Weights of a small mixture-of-experts language model, trained from scratch on English Wikipedia: a sigmoid router.
Below are experts of layer 6 (counted from 0) of a mixture-of-experts language model. Rows are named router (the router's row for the expert), gate (a neuron's input weights, with its number), up (a neuron's input weights, with its number) and show model dimensions 112-223. Each number is 128 + 24 x the weight over its row's rms, rounded and kept within 0 to 255. Numbers have three digits each.
Before each expert's rows: a language model's description of what the expert responds to. This comes from a sample of Wikipedia text that the model never trained on.

# expert 63
Description: Closing pieces and short content words, such as swe-ep, stra-ight, Rou-te, port, air, rail, work.
router:133146095131125156117146176136143122128111154167143094117162129123141119125179133144102083100093097123145137111141111186130125166122143149126136140121078127129119112126159126146101122149123102097176134173165141118119102122139153136155150105135139151082131105121142121105131064167151110152124145113153133119161104121103114118142132101131
gate0:132141098134114162127152115164108142138100127124130129137135126146103128125159190147109106140147140149138141101136124121183130145115159149113125161154151099169129082098166143172113120106143101122160119119133132157125112099164136113144130160098149142120125144151175139091136184180117071115092114077166121114136120136091123106120102124147
up0:082190110097147110118132139097096139143127071115141157124094161122122114089078084083136110120123108150134108168118131077143149121095127121125137114126141119148179129112126152101141156119153157147133133121168136137152122089104137144131126129142165165161128092126088121158174134121111141087126112131106089116138082175150123096142094129095
gate1:112125141140108102136124144151128100138094140147103126095100152096131142165116043123126095098135124128136112129115051090112132139114161195123182134134166139121132118129115163106130164163129071139128142098127143134158118127127169152153125148150118151111149119121148165135143104145114151123133121177110118131127126148128125121143084111145
up1:159162124112156136174110121135133153094148134130173100091111116108133157127137133135131146124153105126146154151190159126130093118099123121148135099119150148165107133115143101115129078135114155108121127150088151101120130105135125134130128113087132111133126126161140083143128129146141105128112134071175158113112105202097126123155135118141
gate2:149151135117126065147130139172138128146106139159143161087159129133160127135135083152102130138122085121124149087085161122131146093120182150120165109151167182115182091118151150132129115170116061142166123116115134124141088110156101112123142098136139114101162127141121103133109180090121144135173129148139112147130162110126105128122129135095
up2:138134142104091104153139129127147115151118156162115105131136121122152134146127135136110109119139149110123168105151183155099107108136111130120096131141140144117134067126138116134158148127201064129143083112132125139145136110118101108110132137098097114158110131134111101114100112086158046136138128133106120123092159099155143079162134124114
gate3:088121110136139141101096140170049121155085140128111172134138146139117127156164116174111098117168146159115100136128084099095078131114150095173132130102123109113119123121085123123136145145073087156178084137127135091134140085130152139132171148120143118122145146110162128134095152104118141162091151143131136148110090149131104183134114106103
up3:129118149122081096160121129165181136139132096146080074138100111146191131122102139098133117137108115135149151094139146122088134127129113132083160104107126139146167149117125178082154091170127122106127133124127148129127077159112139083131124124105069108140094126108089109135135153127097127120133109133134119128131155118136126141176165145144
gate4:107138101108159150132147134150123171199118133134101158086097115091120139167116107123116087123136139110135125145103103096166127147139109150193114164155132145115134141135121095114098137155109113089125139116173138145149134109093133136137123139148075129120112129118158144115088158110113160124118124138121158156160087155155092165104138170098
up4:119125126150141108144147138131169143138138150140111130102113140132167104112094172120117128121115120137174138130118179073090169135133132144125175130158116118146110146130109134060120162134084128130140108122135142132142103125127159135149117192144151137126131129089084105140129120107138137105110135147163108159109143137113118186116158122133
gate5:104102149110158099102120166112141144109121091131127130088135132109140129132113137169137133095146092133133138147160132124097139141128125145127120145127139152189129125133103104091069077138120127124116185115155127073126106110125123148134131136128135104103142124141117095103146151108105104127114129106134114155135114140123128083147159088103
up5:148089162130132097117131170099099114141118108155159114124161083094114105148151121124142136155100107115118160161140126138129064135122142144152158088116146172103125118151137087122139080177126142152102150148127110113160137087127124139118134134161136121125120095112115159104165140141113120133122135127141102171130131101164144092124190117145
gate6:091152100156103104144137157131103155130128124151120087145098096138148141149119085179133148111135119129116141106147176142154161123113163158135097085129163119091072126147109065157127135123141140128174118136137114168111191080133115123114154113129127128086160084103137129113123082112143141170138146151120100109128118142134136134106116116118
up6:159139137144125107107049132160151150161110152140146100129145121121132161144124128112118141117144138149145167132151087118128099113120116164127108148171110169144135150147111148144116164153133095130099140160105104118157128151091121154151117155139150134109142074126158144149154105177122106125127120147077098148087121139102175094101102115112
gate7:152158104082108170145092124169129146129109142120114093169134104125157137133120118131115095105145120141113120092173115112129168081090109101127145092130095093149170109144084139146127118145127137118127156154129132143062100127135153129115144129124099110108138127136144154124103085161123134123115120110159123152096129088143113123153154181078
up7:107170123133111143120175119088157099151143150152172110083129137156083130100119150159118133098122125114127108116135131143107112126141140091122111113091123156110094115106138142102098096122106132118126066132101112135110073162113105128089117118142119076150110112115133092131120171062172114146083151088081129153173121136091132168167126118098
gate8:130110116114170160164122139079136148147147129130086156121097148128131157159132115134148108137113134153134108120151135077153144129117127132132084142102120141194124153116151102110118096096128144102127179127141114162154118116121142157141140115139084151144111154113128076149143168148125144125107164096140178124141124143137086150144144105131
up8:178110152134088136142100119162106152075083130162113118146169101093133143114144112118115136121131186132141115135103157092148133102128118139135120141132144161132123107147073122127116164133082093160098096182153142084110115115159106152098139122162129081165121147108113127155135138152098128113170109130103127102149102139136108156130113107151
gate9:132176102086148133109101108120092135121091109149118114116123132107135098094109127160124127128118085149147111118078153101175098134118160119136178124133150128100141151156171158143132136133098130133144078130120110120103155108129132142123110116158111130147133126155136144158074132110097132127149130108115108046099081110155116109083114097166
up9:114087097136171143088159117138096129113087123129162104144103122123142147166134152100104119123104126148110121084103092118173116146112127133147120133156127107153099139107113117168128101116102110089181121108145082150126143093112134143145124132117128179139134158089133133106112114140119147078108118136105121125099103123153118079098137140110
gate10:137146156127111154122123108153090133131093160134159125121153125164086175118160126104101125113112110166116113144142136074141142152126171104124118114118115140132150085140127146147116144141141110103126136116102155092132098082156113168118168150166151102131130103138128129134147128149089137120128124117127134112135128153084117175149112122110
up10:137121093118153112155137114106157109132136108141139145126113124113140091119111086168129153100139140085142140098095125155146152131109154146160119138133142148131133094117164117115151076150107106176158104116064101119107144179103137129100120119093119142121108125119156107135110111146163093117139125136154099146120129136114165151079128137127
gate11:173107124143142128154144097124117112134129140123136117113089128108128134121155070143120126109113107130131142120168122119133160106146118144141139094110149117117087115142141170127106184132114137122163108149133162154094113120168120146161134127124112116147127137121143121137180149188149070131125121127133145089113119135093179104167081136174
up11:136142127088045148135088147153111164152133131124108166115143131141129123080141137109147091097131125100107074126170145134131107123105124066123115128119106161123093086113128113128116164132095119128097164119143120104134130109119113170121106142108152102154133139133152143129095173172162149083135105152131152139137131152109137172095105098159
gate12:092131113096157150134061148167085129113148144152074127109155130124083130114140103136117094109156130142127110146129130110133147134108147121125156126102147135124137133135127139130116113166130129091140115132111162111145179093111144136117122144170100112119094140116142137177142104160123149122109161105127135084129085133135097105104121136161
up12:095144111075117149117137143151104167130127120105107127144115145128137150147094102135122096097157134147130103168106126101161164137116132133134113162156117119149120150140144154103088144124075116088145158124134113164088175135106131146110108156161143126114086096131130079140112137189104178077153151127110138134111117156128101141142086112126
gate13:119137097120098124120147155078141101115156133143090142139047112116135155107116076128085144120176138155117124137118129101121137135098147096129125079129133106132112120116087145124123113134150170137122146124147164154110135126121135124148117101119129106099106109117169161138114066156097090147143138166167105094168112156185145138181152068098
up13:139129137120103095104135149119127145094110113152108151150120138146150124112152118137074082112124146126116080115087096136171152126090141158144125100116154131111135160127122138057157115167174145191157107103150110178145102080121137128135116124116126144126110144138141135143138095175129141149141159128140092139161122153190082118185138117143
gate14:104169125148097097132107128107141145102092116144088102135075157153121178151133094136140099107097119132128119123157143117121152116141098181129145132115135129144075142085123123047127113091104118129128122142143163180142131123102141111158154141167118163099090128139098141108167125078145079167107148157123128153099117110143135143136136179094
up14:118107148159130107109145104128130133144106108138105101153155158128107124149138155111099172133116114107136142119106108093143194129113112123117143133139100129149161138109148128139142138089154167102102157107101166139116114155126126120062160119125130135072098118154137099117121178113136109153135112130114120118065127109144121114141142151104
gate15:065114114124089151118074127113107112121127134101092156095139147151126175107132132164103082099124118118085099101143087147147142126134100152129119152108138147127123113133131146133099101116125053157175135126162141105111101113128122138126122126116109122117121137153147115110126133153134089128080159113131117140130157113096125133183094128133
up15:149127103095157067130135105123134113102154097151110139129116152154122085104125161084132129113110132103087104131146074128111131135115149158131184138136117114142108136096091118122120167165105151099118156091117126115153128104132136143112164137171120137128139136160157104128138155137121137097100140110162130151091110136140094134143135152140
gate16:118116136125159143104133150154166131110146151132149119128143119116168208132116125130150113108084108172140094102132085150160191110129145156115132106147132110183144142145118142161105110136106109093159169139149139121102130151125164169142127172131130141113134107104121110117152091144084106106131160124121147146164105116118085111138125103119
up16:121154129077093141153117148058109115136133163142144169132102120106110095131110142106100150144155148115091125166132186084106089146116108088176068119118137169112150102113165089103136136143122138127100108144136120122143091125104122115155134098101149115098125127147144107142107108123136123104120104140142125114122135118145185116122120140143
gate17:122136110152139129101103146105124123149164126147139123101106143117113147133162141140113130106131087146174108116141103169133129160111125135131124098144119136129140105133096115174130152150130122112190145167168122119088142125129160120142118078130145167109141162126151149145133064134147120154103148132178102141130125076139093118114163095151
up17:131136126125109088150117102104122131143139131158126150128143101119098110107163142119110107118132139130156097111118134163103124120106164105103136125124120127123105104100099118171131155119128122160160116140152148127086174147108125104093122080149164100136134147133135100111073129114159114148135155142168105104100186101116122148094154090149
gate18:133133119076124123144102084172159120191132134125103086142158125129189134167153148112101150119136163179150123109071139120149132127116154125107146155119139116132129165114213122132121107093116148128132114164131108174151130101100125099117129105139109148124145124135123132130149163162170074169130121138140095123144131064133132130110131118149
up18:112133096196182149165162119145157158109132146108122157108122133131094100106119143122108123095169133092092121119127121120110155107130105098120153129143154120098127116133104123163120122124144118070068083129188150094117154083113111164148105151121118130125135131116142125095087128103111180110111133116078138114117115163131112135108133102106
gate19:162162154135155148110183119151127118143143091172139146170117153092071131131117150130123127144120122086157137146147110150101154131113180106161174084167134118107142191153107143078120098148146153095097155182141141128192074102132131156123134106130093130139148116107118126144122102136113121116137131122143138140146116108095138122142094110117
up19:092147154091117148127130089125099153124125123125123142138103113110090149117094109104101117143110112155101113067155189137124121105119146131141142126121124158107144133126091132103154111116108139090081133133113084100120114160156136101144159136099129092124107166112119128103105117146090126175115104124141164081149131101112128156151125174098

# expert 21
Description: Final syllables of personal and place names, such as Giordano, Johny, Bobby, Argentina, and suffixes like -ian, -ement.
router:144157140129148133156130163156151084135142174135148109096140153102152156164155127141123126144120102151168161105130124128105124164112117143104140109160116113137127071101139140123130127170137114136105168169083123130117130140168169123172145144117145161097163064128145130177187127132171097109112097151172149119132145155134132107135140112100
gate0:135128157122166143127128157121106101118095106112131097147117148129118084158143136142122138150132118155135104109144158137087090132145131118124126130157142134190143152128079091148132119130102118145135139172141103116097119139209150110161128134133184125140162117101101140086153144108153101102116102158135115144114135120108152122173134138068
up0:134134114143132113151154118131117136116129164122149144116136130118097164105068086109124108127149100098068157161124108105164168141134119132138123176121154154094109120132127126108115131150120125109144101114138113109140122127118098192065110103115103102162106108141117111140178143107078125121157118133136126170148119176113120119108135080097
gate1:119108151126137186116120124145139114142114148183079113149108088125117139129123119086130099121152112151113120099088129134123159135120129117110156119146103147130133156124121114123113060117115148105114120162166149110159126118134151132148146167167127143122143125133166139084129140145169114133092126139135137122139139106128148138142071124164
up1:109143128152113137168158145159126168137049132144071107148134132085127115149139079098116121172138106109087127150167108166084101141137123088127131122148115113103157129132109048104090124147103095135080142153151118117140177127125138107114146123154155162169146128136103138089166151118124133148115147138093126102134132150102153118157096135096
gate2:141089169151154102127127157118116139121136107152152148110117146119089125115145130114132155127131094100137110111170172131138110159130152134170126127109157147166119145180146120150097147166169139142157150141121102121122116128134162165174128120110153133146150139102166108116147132173161099154115084160166112126137117167097129134151126142130
up2:098146081128097150123126182100113123102146131146114113159128119129148126124136127173106142125113110124102149169099113135118130114128145106128143136136114131089146131100130138111149154129123136069096129112136149121111145133132089083097158110170085153100101130136135133166080110148133172106143160095122186112139132115145118104115120094125
gate3:171139106146132173136164115106198118116139137112145179108151156122145130137117132122147131141151158101155096121173149108119158099132113136122175121135141123179123063129102115109097111117139105161151137116137137140106111132111145155132091154105113160131190122103110109159135101116167137124100110135146151143118120099138116111125151112138
up3:111142101132123111125139149137124136121116136138123086129090076089118110122164144146136118127131154154142182127109144147085081122140093106093094156084176120098149116107134128160133153141126120120151108174158107082096174136097106117147146090108135117128143111146132087149125100101104149166121108152098094078150132167127147115113128133172
gate4:120121190162145125141161145155140131101167104148087128161149118154151172155100129103149122140088130128174126083117145130142158162126100131097125075139138140117155150095108155152141131160135120123153150111132166167126106112118133124131141124103138123095113114149102170111132117161143158059131139170158163163136148117142127122114122114134
up4:114154115106123137156144112148152150101155090107135088124146139087139117093160197106127111134129156176109090177179100150073086118139133131093134159137107152112141126070150131106169093153147110107116170115116125145102120125097143135107124076147114111099099114162141118172146111116113093142134166141122103108136143112122089137126134129147
gate5:115124171103120141138089117152149172159103123121078112120173114138111137127137129132171121137112155090116172135126123093121152153132126142149139111154092187137105114130131146170122133136136179154160133140089155127158073125117114112130117116146151119165121106105140115084107142102097160128163121177150157129138154108112130166112163103111
up5:129121087099140104113107151146141161175125129127148109164127119138098104097129066122127185155149112153097118138101115126107074123116117136132090178112114130138137118152146126087137095115118124128137124127145120137103158133111133142107117146090100121129132116141134115153130115082116151169084070120106129105133133200167131160125145171098
gate6:130149114116068149103100142160098111173092134155162145120104117139090152129110096131141068111118120121156108123129135112143094128097161141122080115134118172148105166113139143095062122152135101117153148144136136143140115150147159124150151121106135132130124108140107116128152145128118115135132142109162123077109078101126155080172094048136
up6:119138156093058099132154127178087159151153111153091118151147119129107149084129130146133112143123156115145145128128152145146070131131139132103129157116128166107156126139140158116126134157126118159168131097092116107155129112116110108113174106097115137109107120083093134150097131157113118137133184115158151129103150118174164123113150080120
gate7:133115128158121147130117133156129107136149143126131121107130158048088131158111152155128096136094125132098099076120147117104081104167118128122122110179108157143127144076145157150127129125152146131082112158149142109102099162129139121119105120174166110142137086123136143162163117114118142126150146155146162144136088128102140118140112131125
up7:130109133127141123112125140131129127150150087132133145155162151147148117132146157132088123133169128130127076155129099136148108136110131117157129145137160096119147127074172167082112193087120127125110123102162116105128095129103130116148074117090134137107109132099159139180096121140119156104117112106125159144142143139144107104123116132123
gate8:086128159135153104131109130113110116148114108078137131168113144137112102119112121127093166157147140124142155133116127145106112157131108128168120124150158139113175116106073124149082129139130105184092138108115102137102131156130124150151147148130144130115167163146103122101113159102160129113099139126173173154136117153155148121207154131133
up8:157127109149140166125098150075120122153162098127129119123119079141138114122109071101125095129192100129156118129129141106118147117107063114119124106135098110131144084154125100088097112118105110144096147128148122143109143122117123070147098146146113144120110138134109132127131128146134068130098125110123088087166124084106143132103120153169
gate9:111165087137149149096147122131145133111162125126125097147108070128145124136113136144144103186152133112122115127161093139100109115134138148139160139116108123159139137108131092140126126121132092140140103155181154128105145114107131122122099107163128133115146174099139096119072117108106126139096146130136112095131128104102087113165085128117
up9:140122119120114164132114138148133125102063101134117124141120133107109140131147099109150115117152142097120208090155164086120164133112191132176101123084124152162130152143115121114135138138144141113147153184118145153119193132120119126139138115124144122138136110150161156149155135141137127171117151140162133120112116116104194129098107154151
gate10:105141132157148142157122134147166120117119124105150147133121124095147094138144143130130146117144120174124086090117094086140157137109110100125151116159127159114162139106148121109095126154098130127138145154174149154112102169111157124107141150136109129109111117136127086113120121140151160129110128128128150162108142140058113125127126138132
up10:109125110141147096134105119097128148117107086081151137131158111159136127118155113122134140152127095144122132138131096089106064139140088126112143089118125081160152148091089134121115105087132144099123159118107148138181146127144144144120170112170096149115105143154137150144137135130121136130125126134161143150121125144139144087144134096126
gate11:107124149149156117136130147124160140123132133116098107129129120125131121156101134137112094101140119127183080109132103159130142119129108145070111156118120136133112118148106100145156131142082173108154163144155133125118185126065137128120129187126152151123130120113112167145156122118174111155134073136132062099120129152106119137115148164106
up11:155157134119130164108129092077144148123119146154160115132117091164145130109139132098143117131122154113093114143132127135094125059142130126131186139131103115091152191095124129108077143113135128147158110142151131156114097148174100132108140103137130097101130129111138107071132114146111109085138135094118131120119175117133133126170129098146
gate12:117138146139181121115152165137121121132119123106170140092154144100171131125142066121107134140130136182142089142201100115150143141117121144155139134123148137121160158139112133119152129119134130145128182123131157134132143115135146113153083103105119115139148088167154141140170128168124130112128109142173128145124104145147167050165160103112
up12:171117129109067147128146153177128138153126130143163110127111132144110131137090159130099135151177137081149158115128132180119145108108109135100095131171150142125096114151112115162094127129159081113130118158126106184109099134078150148118125172132133159135126110125113100131098107100142180122122107081075161110124117105098149180138098161144
gate13:154119099135136132147131157184106143135112121103147176106113147079172127138146121156117107145135124099120101107140146121128121170113070133150104098137109157121155113135091099139116147081157096161125145125134124121075168100142164119165125123147158163154152109136164161176096132070105129129147106139098165119118129102123152095135119132120
up13:104145143110164159113122103082133136129125121139127103131140146187101120110109156143130152127144122178116140143124081146101125095135138117123125140136098072114170141105171132096108141160121101100116114141156133138118085106160131116143111145074109143118110152109092126115155094164151071156103168107161133126204123139111130140130144101132
gate14:123085138151145102141145140154142143139150136164127091102148141135096117139120175167156133145143083126126139101094091130144141097142110137081141152155102085156110122085169151152142140138147153114141098135107128189144148130122135117174107110093150107130154112162143116082131163088156159173122101103154116084142139176122135115119139115134
up14:107137133122102128130090110117155139086105165120124105145116113107129149152131096122089108136161090097156162105160130127205151134109118083138104125116125156143121136105071074121146119143092158119143137114138072106073141153141145136134163105109127152094162148184134152138152132141118104116121126104161138123104092157164157084136142120127
gate15:127155139149167166149116163112117124101124144087131134137143141069106111149133110133121146128160084139176132124109104163123140145144120109157131127152116170164108106148139149143082144140154067099143148121142126167096137143146126144169097115111139130144165151095131084097134136140087117148140094152149131083174113087098160175130117093120
up15:105124121114121090118051126122123138155116082135167152119137138104126177131109169138106151094161102131128118130162119113147161154085115172123121138118146116128157145123100082140117142090108157134089142101096118096096086135118148096111142106142123121106074118133146114143136153127143087136117114099129131137109145170135107096137119188120
gate16:116108111107119149109115135123150132124155115140128155139143184168171158105127154110120129129144117190105129110104134125096125132144125158150131139122131082155103113113132142173088117096145125093114126160137118172156149123199145110135097139147129140121136178107141130118135158102105104070066140139135117097113107111119165168129126094138
up16:112144101112138172142089138072157156102148107134134145148124139129158174126160148109126129113121073140113148157149119130082096138129130141121143111127117079140180093095145131154110146141140091125143124173132091154113156111157133092134098137173133184094109153131108153149140143118096068127107145131124094061131109102108142079104127116131
gate17:107156159133123127108118170093123126135159129145093115126089139124129081176159129137128102086135130138176110137150132151121070134108090127128132077138098155115119116134090125109128130130099132156125115176131115156118128119108154113169102154125096149107133170104164176152141129088125098155124113075180157147145136086129120113100114143131
up17:143117120083154133091072177131077150140137127130138148161145139107143131086087124112103109134150194101154125093101120073111150136080118134121144128106138129172134138125147164126126127123112121115124131106114108162161154099126153126094102101108141124098110133139132114169110126177130138138146118104145154106113085119159112075149110114177
gate18:165134129156147149157155143103110132200160114107159109129144116097117115137166138096088114188159112146126142109089132116124126134098078097126087113113126185093092173165095132134130126150112094107100107133123156107121095084124134136151122140119148154125143103081149134121158132158110141140095114144154189153116121115127121125094122143168
up18:077124126099135092120117109151123110113109128144194107135091133153135136176095121149153114096152123113131099117112054105147139132096115136140104089140173101111165075120143168139125158145098156099132110124138157176121143101060142150156112122073106103119137134138109167096125149115166159138118119095106144139134115130125147092148138111111
gate19:139122122152088136134142146147118137110142181143074119144161096121139126148129137145109121116080096120158091137099180099131148119112099123126138128154132119154113109136188137083143106137184130166167105126112147114133111127126139159142115156126147112133132070185134147134103130124149154103163129094094156112106136105097131096136076101146
up19:131093135071122148141133164125155129107118127177080100109132160099116132137137167108107110137112123093117168141168160124096107076147100135128129201113101132120126156095160160117156114108160163123150153115115075177101133136113125117118153135141131139125116144131099148106121140120100126173125174113132190124149135113150169111121180135128

# expert 53
Description: Later pieces finishing longer words, like constit-ut-ed, ar-ch-ive, reserv-ed, Pomer-an-ian, plus trailing digits in coordinates and IDs.
router:148115106137139134139138179147150080106116141111138112114119123095148129127127122139120111158127104131170163127160143112130172171113106150148128121153139140150139124131150139135132160200139120110163151127154107146133110119137161177138125144124143127081168092137156123149104109145136150072111116129140137121140092135151128083137066116137
gate0:126102142112192090121128121125101106146112088100142111094159113141137153151170123172110165195109102109131161206119098102140103105096081113151130137142141146075130125131159135068130154123125175170141085128127112090157117143109165150124125149122134104091155124132115109166129151128098132145156079146141123151144138126160136121096142140121
up0:116140131112098154140107099107115174149115118170099148142149121118103158156119076062115104112131106133118165108122162130157097148147153149133108125101104094178128103140124132124114125130154092091096104141125123161129158121131099117149143096134116170140109145125160144152153125126154099147105128114119149153121117068123138137069116114181
gate1:149122129162134126115172137110125117118080148168120142134137138109131121157076101159145128123156086080132109154099138154115152147139127078127127155155175148111148131139105152135120120175169126158140146147158148128110165143151113133141095106125137141142131082191139124095127124147108129095143129143150151104111101180118149060145117084103
up1:120151080149134169115151132117130098141118125135132136137158143174122157127098143103137131104179070097115115174137111091102124129137115102131186118066158094112073121159096141138105116163108153119154123132153125111120146155137118111117161100126103130104063130161125118150142121177097138132126133097140096096173115147098101123153083128126
gate2:137106101086155140101144144103156128126138142111134101118074125150088178173136125137147138126126113143161115123144102131139116158111131153131124122131146129118124149098129145129084129123155128152172085158147134098071081115142146157152130160081121185155130142169101094109127094133100137133119138088111089125132122118123125104176101133120
up2:108142184151155137166106153123097130138127146141130132113143153080127147126133155143107103103143107120096102096112130097105136129131092092168163143143137146148155106135193115157117132135104127140080201107136111168160142093117139121132122099139116115110122121085154168132117162146149124123123104138158147121148108150120146116078143086117
gate3:125095118183164115142089153156115148149109150155130171146149128135172094114171107138143094093107128137133097134193115100151115125136111100136140139133106104154125147158133095117104164144094143120125162170129181127113129129161138170138113104107114160086152143098124147111135094093142131148170139163184123150146126146115114123161104114160
up3:111108118193154126137082141132144140135105098115140170130133104085160153098126126127134103119159100147118102137170109104125103111118138172130121156156174111119140131115118112150136143112149133122131131122120163110143122120105087145143099090140130094101176153148134138110165123070116093115157128130134140146175128147148179124089099107149
gate4:124123185124127126100132154146170128104084198116127131139150103080118146145148107136135106117115134156164122070124119135149144114112137111149118105131120103156108123071114119112154142141153116135141103119167146133125064103115144148133141183124134125101167110090175158104146099136159131088119153111135083146118127115137151112123128093153
up4:124152109133117110161149143149093108113146114153148097094098152161128090129139129128127133108182114105105118158134157130106117127124146172111140162116172182086153125166159135083112101151085132148159137151093107134134176126154134142131095092122136144134130105153098128160157108122145114174130066143106170098144119176085141138134119138097
gate5:108135180115106092100116154126065144144102107135153166111114134086121111100101125124068089132130105131172165068133107110132131116116060118133137151147132162096152135140106168151141141081137097091141124105130139140145149120127114170145108150144097095099121133124136160136115115177132112125146107131141143138113148128076164130149079109122
up5:138182147122110151124144189137118093105096140097165103158105133111113130128158128112123130085102176125170149110126145131093131116129125182188115111150131149137136166130123135075137129145172131149084173120122139122167130098102132115129169148080122139089135153120128141157167112143147142140128087134140149122152109131155120105171125126127
gate6:103147143159125125133173134179094132097121127124107117172133144136148107136142153127166148140135133127093153177159103108161090152111129104145151104121115096107095092130116071098153157119141085151119117097137129121109118126169129129160140099148127142127123127139094144116100106109124143117151136150127120100119123146148085117125098134095
up6:159085149132153138128104105097119134132112105139113151099168119163137146126097137077098090087093111167123154124132109150143118077163149122095110131134133120082157131152153114109085089146097110120127123153114114117125123172101134128100120134135115118145125153103115155138164125119159095183127155133121155131108102164099151139136152139142
gate7:118131092109154102099145121191140139137148121144103126130140115167110151127130121126137127064148136050086108100128112122153103114141128139132133141122165156139140094118159088135127111159132112136141132114114125130161050129117110148136145092102127110116125125150149106156111132134100116154115154126139148166160102109184083134146147142147
up7:132147101123114101143131110118128135150105126107145134157119108135112091141161116100105146155168141117101126105117095176173122098151167133155119149124142137128100146134135139185139121081157122137109141157104102117123077166137124129109097108115132122135140172079156124144128142117129119121129117126096134156170123062105108154140125173155
gate8:116145122081119175107138138106147087133120120133122180147162127160118149123129130103178122138103148115155109108076093153130152150136144178156140096073124130127131144156132118093127089123141117132113120105160161130118089116117136121122176136113106151134144138169124125122140121123119158155082179137110108138144107121103097141116120147135
up8:086108135122182131170141117113126170103127110127113151123123147084107165153127174160110148188140115099130124128123117135172159166126098176129165117110161172143152119115095082158135105116108126145127134091101121122144114136112127149100126100162084105121088153132152118087090136145121141152136132101131111178108164132148103139100125117180
gate9:142086143149099139103106138147151141082090103114120117155118142118140129085140116087120166131116116097169107143115141163085143158111164113128115114133124142087128139125142136092117101138092114113131118170139126135125159144127137084109161141119126110071139120157118139126136108125134137096186127150105106102102098146100154070097112092143
up9:144117144128125110155094125135142158123125111083115135126130131137112118132129103117121111124150145113141114131155135128115096096136133114140121129138145113112109134096116163099114112098112103105142096132116055147147128108137128149107160135113134153062101156105146107138129139128133126135133127142084103132104105145126171064165083176163
gate10:157193075108163124172114165161122132161152110103123151075126177094141132126115114104131102159121110111137128132106107095081138164136118152176129155139143156132156135169102073107082124144111146118094144125157098121116132112138113146109124130145100166141139115116123121165120144099114094134113148123150166127131107140125106116114136142100
up10:175132103149067133109119128110138143125105151073173129139111135088130138099132138166093130120133115154112117120129142137126146109124089127097123130154139133152150136146139124101090141110098116116044111145133132135086079132142119121137086143113139143124124145130141104134135151113118150110149110124145117144116169132144145111146091182143
gate11:121155133144161115116126151162098122162113151154128140111092141081105155138112127135137089091115123089154157119121096133167118190134131107164146136145119152121096159103149099162105134148136148102123149126110178128150131170121157136155102152107146129070125113138162112111139112155115132120129138114138150134162067112156076144098094111184
up11:148115129112117172127111104113105126124111134139161130127090127145131180094144126133099163127141144140074088111121116111104134148122126162147110098119092138105155139123077115094142094070097118139094153167141121138123121103095123103134165191113103125117144119105141128116128120111113112115116130093123108131144131087123172130147155145116
gate12:122129147093121144116134108095115101099138131145069068114146130152158108122131089126137134146161131119126136144167160067100146119112066133138132125133106105134191165134115097106122153135143146121106148136170166084134129124102136134104140160118145113114154115117150088160119105092135104124107078061145124085098109084137116096116156154121
up12:159155120147093102067114123091098109092135115137131107125143140176119127146131158132136104094077132108142129133133106115190131139090107129104129110127089147122126139161138093153114133145188145112116160161193168105161128092123151113154123138134108140136136097149127114179104085155106113146100116133145159106102103122098134099116122159153
gate13:102124135128138129090119138098108089110126113102185137100091126066111100144148127198121108137158109113090118141147123118186181136115122102123133101110137188111116112156130099140102095129115109146142155149161119120114102131145170103124064144111111138144135124147143172100119129105124131162071166127135103118173111138058129120146123150113
up13:147148123131128098146122146165114128130098158138096094123161136199129154098088134117131119102120144169147116127136097166090123106146168179140144112135132107135148148097119124101120126134159133147085083110070177123170134138092129122142139140136083155104126165110058142142145111135168090136149103143151094155127159109131136095160151152139
gate14:121112115140127134120128127106123135115114138104135155119158148140166116147143153121173077116122137182130113125161130111111149112121106106122114163131154088119118153127100109187159114154110166162145115106145126119110101170132157116148136123115107133114137112106121146125153145114146121087139154118157111137090162100136129087154164127125
up14:131139086142133090161113180102147147078135165133188143153132124103117128121121123147104105100141159179097101116149152193127153089161124155129132100159145173091115168144130135117131120159081154122151111156108163122120097109139119116084131114122140092142122153158098116110112145113117178115165124148103155110115117110144080110103139108078
gate15:114078132149092111058127162184109126134138106085116142126135133076123113124122145122125123136132128120135130142185139119091122132131097108129167128106145107122087109127144138122142143137102127110174147131139156097127095109095124123123104123157093114130155155188168122100123148138115132096110143109129069107165146140136093115134130149138
up15:092098099122158111118139097147111105102139148118122103136136142113102149115115116168120145154133154117108146126102108153097048120151142101166113170094104119159125122154140140163142170133149142160125160158125129160078159124120144125152131146110154134158140140132135106147106129116119145102123118104144150152140140140145109142110166114120
gate16:149134116115127122132132164078166093098128115105127107130095098143105105145147109126153086141116128125118141159183180137101101112151096121126169073144112150130136151135147107181106130115138119179136112121105127110116097121090145130103166121093143158135145122153106108152142121084138130132119144121101105117117172121164102126193104189156
up16:121122104096109117091106150114135152106116135087119086176125150143154114174155162135111129123134120073119168113116143105116074160104079111134125113116101171148125133147117147114092134124151126141113114136103102095121128126069134104142131135088146162094092154109136127184151142133141126134126114172141107091077117130144118066169109174118
gate17:135111112111096177107125144136121119096124143074113133183109137161106098104135126150111195147135176135095150135176162152134130160115119134169091106112117088136073128133138163152130148140124121119145118115166165165140100063148118141110146119078127118113129140170109108114120156101161120074120119104130148127144112099156134162074124134064
up17:135132138109146073134126127167132133116095124144146099093164100130175137108130107094153130132141120125117113137156122136114112110149155162103123139122155134137140119095112137125136142103132154129149136103071149105160104172113129143128125118177139137146171105128102115126160098117110125140153104105118086126124163110155155089133162190141
gate18:140143115117101148080140137098174120090101140101083129154145095153147146144154135126112093098151140109096097104149110080109107115117133131107140096103146160111102124153116124109127146115132132149127125093109112123133113148104119075107150093122202110103117103130164117133128160119134113103149164172157088161086171120173129140143125179147
up18:127165128126092088134130129155116136096098147152091092116137129109112101128186105130098121145155121112130136132110118092142156138067121127154141147092139148149161136119146142108141132119148115141128130119111131123165119098118154118121127126162167198118154131108142091120157106105128133128110115141102098176144116140146094112103089136144
gate19:149134072135129163150158116179103121167113114153137143124125142111099117098168109143123121147179105161125138119109119151182127108115119140142094131133095128134101137186104166127146120131141061134174090182070128111089193121164142131143140139141152149147159094067143139106145118173173125151109114141089134148121113145146146127139121148068
up19:153133124170118132148169127168112096130094174118148113123103124185117105127148107170175148144120175120129144129120114107139108115115107152136130123121156125103145145158163157123178165181129151161152112162130127155090167119133140124102089127081133119136099080110129131160120124139161169126114097115122123156115116111124135117145115122082